config.toml
n_layer = 8
d_model = 192
n_experts = 80
experts_per_token = 2
d_expert = 128
d_shared_expert = 0
activation = "swiglu"
moe_layers = [1, 3, 5, 7]
router_score = "sigmoid"
normalize_top_k = true
routed_scale = 1.41
balance_loss = 0.00212
balance_bias = false
init_std_router = 0.0199
lr_router = 0.00191
n_head = 2
n_kv_head = 1
head_dim = 96
vocab_size = 15223
norm = "rmsnorm"
norm_place = "pre"
norm_eps = 1e-06
positions = "rope"
rope_base = 10000.0
rope_fraction = 1.0
qk_norm = true
attn_scale = 0.102
tie_embeddings = false
parallel_block = false
init = "uniform"
init_std_qkv = 0.0399
init_std_o = 0.0
init_std_up = 0.0399
init_std_down = 0.0
optimizer = "adamw"
lr = 0.0014
beta1 = 0.9
beta2 = 0.99
weight_decay = 0.17
lr_head = 0.00852
warmup_steps = 258
schedule = "wsd"
decay_fraction = 1.0
decay_shape = "linear"
final_lr_fraction = 0.05
batch_tokens = [65536, 131072, 262144, 524288]
seq_len = 1024
doc_mask = true
train_tokens = 639200000
steps = 3163
dataset = "wikipedia_en"
Below are experts of layer 5 (counted from 0) of a mixture-of-experts language model. Rows are named router (the router's row for the expert), gate (a neuron's input weights, with its number), up (a neuron's input weights, with its number), down (a neuron's output weights, with its number) and show model dimensions 0-191. Each number is 500 + 50 x the weight over its row's rms, rounded and kept within 0 to 999. Numbers have three digits each.
After each expert's rows: a language model's description of what the expert responds to. This comes from a sample of Wikipedia text that the model never trained on.

# expert 22
router:558486446552481611336592503502559502432506474634482481568464429466555531585496426535534522519495441465472580485475433511388469495499558490456533475507548604532471573516540440542427470476456473468502433580421543498502484496545445533527505462448468556449479534574483479497502541479514552495559520574511471512456438452545498508493479562434455562502497379542491523556466511425613538525533522519542530557584507509550526468447457508507540617577520550592505499464552472457399561529544517562411469498502468462501529524468506511505559539531565416454547437634451515512460505462488391531
gate0:560565419566553534511565621560503586376487493614445463481468454493467498482505477519497447524401475498436443426490552503503507529521405477456528541502557567483488564439520450527464440547516467522345489566513495501478444450412540472418529483416513516473449493453543617501542446441512572425509446522459490501437448516443419536462535464589356541477481484551506589471528475513579505458494544560530518574551486493495415574554409528502459507556474599498472501483474508472440533479501501509480547494529474422536475490459561471589468474537555469487555487432504438509492627514484403479
up0:483531528431510534482617509400458542549478494492436506521581572496541584563562488545627531489507479552564545553523485443523521541462503541506494504474567465510475528506536464471493482574522558425527416461464406570601563517480465536577525474609529543432455573465499536543490486516465476546530486500492520440455565519506501489421467557504484493558583408423459508460439580487547498424482535558604488484547561448483586477517538507590464491439430487477504497551487433574570542418607497465573485442466434570441451493585398462429572486435537483491497412458465552469498472601523474410
down0:485446459509567533552548555525499508488408444501577443565510470494499574505434451488513430546439487554416535502468552543479501535511448426465508554429574392518484514528575483538546560399496534595476507507538477509455422450400522531538472512554589578522403539529481451477461565487478494461367418536490511503502506482516468513475536473518459516536550528510494446555543495475531500395467606538524444588552482529547554543524494384453497582577505584535486552640410481494478491598399464540477579507542593517467521522473508465461517538559540413588460458495564568427463515450506455528
It responds to: Word-internal pieces such as ist, ant, ast, ost, and in the middle of names and words, plus some line breaks in lists, e.g. agn-ost-ic, Arm-ist-ice.

# expert 55
router:487472441511492567421639476524476543467489456452490487657431462468563569561411434477601549549491459564520564505512439434446534482518517468538495451501515600465458578499449493567417449483470489487541482538458528587464467497491460511532476416497452571404513570527469476524537555477476483590456561526507505528533421394469469503621437551479424476469477453480419518469420495428501585491433453496569470490548460469525450494474452455527502508534478448513563459405634464424480578505553534498490515478471485443508547533417533562565537529530501469507546443615484501497519549535506379497
gate1:547508539521524501523580540552463605452567514522561462486477536498547481542490492569489519398500437439489541483449488485443477519535456425518498587492571541519497441477505512512581550553493532557608628491402389516509490516379484492471555429459454581629485498494581543477465535536549608469568489460507511524516499447466510461443498536501512597518515403422564462526417441499559493478543482465657524455563510483530519501458571421548532515506527480523447563380476459426459542521551478545507528531474589464517528570495503486417479430463523480457495558503554575566539492562598551459
up1:568429536466553452517407469531414543560477546480415511540515521453473546547525458499536500429530490484586506445524375497549524472547500515449528462413605545480553491477495468475349496504490469502511575524571471435392547476502510532560497548569417518449545464464445504477508504467511461473422544518510541487419492493439513568548445455602492447701519500547525566462451443511476480487560471427484449424501481530394465490478445515489407549506487493504545446519558473542412532526568461394484495495520423493432436476535569521515475503522534464461517436437567504455587532503539387439
down1:523478465438559476515425517525472517497542516629466550519518551396534501567474320582577445497516441410579479483512430473472571488520580500540478501521505502364525422582538501463408460492503492524492523487504459452524535500498433402573511493502438520524490486467492476551504486539524603501488488556385540573581458506424475574531551455544475481490519463461525468538468464487482523516484447564542530496514528476423480496440574526505493487517422520511606540447551478470554572613396448470425595528468516497451522539509450574398421415570475530479555531485582502462541475562518427538
It responds to: The pipe separating cells inside wiki table rows, mostly between numbers or names, plus semicolons in stat lists like 0–0; 0–0.

# expert 45
router:498499476471463576439605480516530538531561465633534470538447466416527534573474417528542579583483518507509502469576426423426588428582525454534562533429551537492478524472516421627426498514479511522498481540424539571475436392523520464497505345508450588492509528517502445506535555523451450466500527554561427517460471514422498468539529590486448491430511443507409562485490502444547557481449523477646491530591463495564514458407443511479520583517518536528522502484586444495545570513523545471470549521497535501487504605487518433506471504535586458462563479524555531567511519469561449550
gate1:471488529551549488424500453493490543448452532496461497499472535497408541592486484521587534482496509515607431478500501516478503402482525530546513522520554455473505502585558494473484579554498537559538498457518555562517478481442500493477357378582537573497488424417408567610500548578503519460557368460482477511442351526418461438500464591422509445568440554518499490392552537409458478476475574488501533529439472492485517553484459474519406542547583563550472481530540537504574479475394536508539511446547436457498574515433504421525502519452551437413493455487511531488528505582473533477
up1:548517486452441516548460452522460519571492504476447480436508509507500515567509565441430546402419385450486542431431469535585464485480476476443492529490478575494512412472555489570426475511443564463515401497462592429463558520569443396388437579407480455446582557456575600478473569540535610483498538556434521458503537482528526540507487479497441496534489453628536577527553553527514505535558463509532519446492447499445457449493476470502487472531555480522550465471522419482563489380431515499487521512508508546414405515458458431600484455497452503488463451458448531569429488528392463566
down1:524471569603619597479495450421571506504458555475465527449545414486564490507502519523535462436489527492514522477513525443427510585488477469556559612570585369500528547429447497588471535510573485495436462503518435564550409428520485414563520447412485501517452458500520496494522594549487498470488538562566494491466574449406454541414478550561557463528456475472467475492488438594522492554514470453593490563576503470476548478485493511563433474545508583553537462368543524472555535458478422496483600481432467403548475480473465487511471534494483482533488486382505428511470534483546521392
It responds to: The letter k inside Scandinavian and Slavic names, such as Ros-k-ilde, Mik-k-elsen, plus raw byte pieces of Greek, Arabic, Japanese and Thai script.

# expert 11
router:538447427502503471461536536478525556482561456558480519645464422468606490583519422539480482546484539409413612519518439411410531462432533492504523480473552569516466528556524528570448458500495515507533477554454519585537458518476476452538480372473403498368553559588498483506471529531533504540486557486587531571530428492499518485615533495473498468528464446482484518436537594427516624564422454423546490491614502510540440434491443489513505530494456460587585497518555494449415522526541520460456450482450450488475549512498508467487519575511497442492554530570496491496507513497567361485
gate8:490457492517466506521566484529537567546483467628510470444528494412436507543424518503485498492584465577506375479487469554440559460528463497428561461551479476396505568454445521495419563468419465565445502451585568498481533458465489414536500482504568570541475455526532535426589506567464471578473553489466506458537547553492438533504578443548395455488565492531535470562502457472569441446553442470555551455494555526483540501398452476541516415556462602539474428481600499574487461541448492504454576445546469464445524469504523386629534455541460454433428499512481531445462491540419520434
up8:525441474518584524417489469542530533560572513503470540514572551384413542610452526502520493504501467548497450546422516546499441459557606529480484451447456494492546483481542463537508488471530473598650535529506587517479556567588618496490458533524509421579574454485534493507534523497504480439544505568441432590487513580460454502413491590473562522584548475498395431575495475545572493493413550560433533523463506498486561421450508463535561424509509516410468412517524507436472458451499512537492515516493554466482494458488486442526560517603616464445478414559507554518457430546444538503
down8:532492502533514503542474524488455595606597509542479511601445508538560600465537610498499458578469502496427505515563530558565541495519483557429480496502599539453540473511454455427591489470574489526467435554528426484516579547534490460487573492521443526480470569448443525568544487463527562520556483396561471484494480443496473504474380522481561413596518376461459555526424477485502454478498445417520493536465560610507431485531601527462405509468500459501540480536474514551424525402535430553482430551468490542497441428536418537507485531453432536443526595468444415483507496455544579513
It responds to: Standalone numbers from 1 to 30 in dates, scores, times, rankings and table cells, such as 12 March, 2–1, No. 5.

# expert 35
router:531445451498575607378597458538552532403542425516481495604451498502569574589490395491490536506471502478504559480521519466389545487491535511526587454470520527529448509446491454514435424533478487548480479548431542521469432431550457516566440503523468544433493565597445441547480536529507514516480547529597493486564481511543492480627451575457505450461442453495440578418462499452538567529462505446506458541616511493540492453411485540517508574527487472579635544488599479410427554550478551522437447495452489488513556555429494554572531512575472492530527469559505492519477449513567440485
gate1:422518437499556445487469555489611449527479517502369524500509401497547518490589518458458399472562508525545543464437480427540450572428559477593586593454535483427446565525465606498552468479478462449569433452428534518479525481512537541536524501488442531463451588491462591565471506524445458507559397466470589533507516482505545516551481531467505501471398439456524461423476474516468505589575423509556514499472539504609536440495530456482601463439537502461540570518468515468491489546597501483485483480509563494410410497422498484513537431405586508518442522591512516394534532472548549512
up1:497479506612491531414461550497496462504513473491511497468532575477481475477452535493507466540486539505534423486493569601531461462447469453496513564628538452423537486520574499513646483514501555516491539552528538426460494493538403526556511518452473515429502491490552549483488560410524539638503502526449541498522494561515595525469580555517519476510523507420452518566527580543510529570472542410499568502431469465421560448440444457467394542485474496514412487549508511540467497539480499504480554508563461578568602538435562528384524426548528489459532466425582475561598388458607471399
down1:553518557490513490472530490492508509380507498514451500405664480547399432513519399614519466530581498477416499506442454440536508563474516586531525450521527612591520426550507539370545466529500534479539492435431448590488466502445501384534501545453496577460463480544518469578474450408509409457451485536452565470563589482446469436496546510473526622496395483485591468475573504537484497584575472465503490529486453514525444560502478552436537527569520498535572483471474518515453570557535471529616499540500458523511448520566490532499466527537458509566462463555548451469466563473507521501
It responds to: Hyphen bullets, table pipes and heading equals signs at the start of lines in lists, infoboxes and tables.

# expert 12
router:524454484466458510478579485499501541409526482542511503541462405424558518553487408537480502537477578456414573509528422479394491491530534441514470484495575623528490432523484489531456477480436494502496484538419514533477478507486390495475495393472395594454525602605521442510493497540533537581458546511520547542528426437399488496597506555519477496480487429498525479433437520381551548521464481463595495516644509480568500500445462412488573537561490496587572495441547471485452563553538524512433449458445422486495528560452539506496517507516575437473556488601463554502469474553526395531
gate1:547496494419541510429575449524525414452526508476469505563508541528397504463569489382552612505475556524496464520538474436635538508496474483392441504572530443479481568519518537496471470511511440526481518515447486486466494563534433512522539439517521507592436510494551485495550526598464462513409398556544485518433416489466520556393557557454491596443473540545522520444518490429535456497475519435457476493562499390455504504384541553555450434515503451502436435520581446582384511516488478497518544466529551528426590652552574493455496525517463552499533530478489543518532554549595516520
up1:475439476490524589573425501562455473542420479509461397411467576528472495526467489526599496465568496518563536491498580590521417416472527469534535574450477496503503492492519389503442476514453549522447514504465446506479537527543455536469501478487510595573466472452497469535564483440559633493502526532393514464455448591524497564526559513483485479546478513506472657469501487534487496380466450538470434630477462531491532500462494490462552408532501546483508518529533511480505496432465441441392592482442542468557452479450586508429529545489566434412481464507584536480428562546481574381
down1:439480472514596608499591528453402436487458483460530511545419511443496507569474411476540492480463578535502527485497431551492538564515458486527434444489495501436544610438535494578449564521488469556604473507493575551592451462406546478459521506533510482453520492427519490469619487453534479513469569422442574495521451552509502509592405453446392482516478607509514467531471585501578496463533441484476506432557480450420544438504498398492566436528479484471574510504536482504513524490535591489450474470459472467491506515443438504485628436520518373506452451517518463543509509597377452470
It responds to: Digits and dashes inside pipe-separated statistics tables, such as 0 in hockey stat lines, goals, league points, minor-planet discoverer columns.

# expert 63
router:595529471526494551464606519506536552455547482456461484599416450450461465613509415520530491585451598493448603444550419477424517478559557465535577485457491560529432527498483371528448455508442545525554483544458495564453416527523503527554472375454440532407557567508485513534458578521466520568495506547526580528540510444529494474601517557490483535432422466486526512454458562492501568558474493556532422506580509460532527488469469441490480501513519502522559514428603484356430561539458531553437548468499488457489542568497509478504551562482554460483622507525465582519521477477528424454
gate0:518573520506531457543467467452580557513557602525610580572545496503459528545538453517453475584454571465431558549452433471441603544538564463494564432400498509496515536523500483462494481354458424444551498612459513510492344480479519473492506456560545379425614493601510516503498560497424471487535510577537460539545463499536523453499512526535472423508466543455456515507463453460577486511457492593544468519480483479497503465492398416463484473509533521497513417538501519452468547563404480513574473465454410515494603547484440502522553468537542509583512449479457507527579581471436480539
up0:390440474436514585493450552477478487501498446475399435551495439420558442460387492422531511447468510474555519415540516566496421475514426451527505568562537550449487524448485531535437425575515538589505513508551514464498568457495508478581496527399445616578465451419412553548490421430567515489541536448421532485539504416453542501525525480507490612448547412528544494539505563476513479525521421446502471524509469556555483481494557613435620519489539468443521496462423471538443473580534508505555528415473511476530421497485623463410447510485493507535515526538557554446530463515502520422
down0:411569456469486513551555512516478552458537440465489518471587523469540512493394282499547513436510581555539372501397490503481449502511518499499530539459587459459475504425473444598490521480488495522554489533532475576485514490557448488523400501419518498568456485522601567488403515456534524508526489472499541541546435468525547559515455468515525508451464437497499449482513596540511482386541512531567464572524512495536523476498502569515499500531482535473542553457550579446421469561513462495539548570420343637500569522532519448564496483485494455488567557584469488479513484530392546480
It responds to: Pipe cells in tables, dashes and semicolons in lists, and born or died in biographies, plus the fragment ob, as in Reh-ob-oth.

# expert 44
router:505460484486509504444587472478540547524542473631500488634455486359573540583397459575529502599486524488432549555486473450403519440453560496551541488441557645508466508512486480541383458531480504549504504529453515509476501480458425443530480433468457486399581572569493474486500527545508500565469488448547478547498430529501479490570559553517414487483444482553510451504465615485545573507453445463545529519617486514584523461486444414550491470503462487577589437471500551399450510538528527566407463487453489449492522561479512486545501502519512454456493552596544547471475486552515404474
gate3:549525531487453546490596589517414496529504463599516409522485516506507503509505436506516450557408463476472570494541500523476469463452542508508454472474505491478491501517419465459496474608427522435502583487372499409396601442486422375547488551522537576405520524437533487619483513512444436480480600442518390401505580459511487580430475533436537440472463523397539531507427580480507470554506515428442540431559462574457447487520542455489530547504445516531550564455534495451485474562516470445466497459472461524404410523462520577477545548501532603476524480462497533452446497560535455504
up3:556564421476544561554547516501524493482526511494644504585549482467445515553543491466402502499478562381490537535490472504483520475608528487423471407530472526419500498554519567483417556504519526475454524471463435534459465463475490576513477429514458503512517518487477531448602400589571456574482519506409594499447484450476453439508567502552460546444561447400470483456503522501480532498476460591572557548596446500609444449506467520535547499551364462506480576535508543543541496455486571484480520438544495450593543395571499470522499503475432607470443443501507467564556437419449496526
down3:498430512528465550453550515474520534502524495429431416512513578473419495487434450498495557493579510507509507446537491464537436440464491468543497521541516463484510483586427495523518396485469468437562512435496479491518510559504497513551434519529579516566461371535464461481459470487532487429532577514473357521536531522374495552527474536508442613619467469427522501524464451539474394579483488378541504485444467531469469475495534430526460505527539543421451555435708426445566514567474565499430499530425495505565543535519455502469524506467597571531469464500502520477455539494616436514
It responds to: Digits within numbers, decimals, scores, percentages and track-list counts, mostly in tables and statistics, plus million and billion.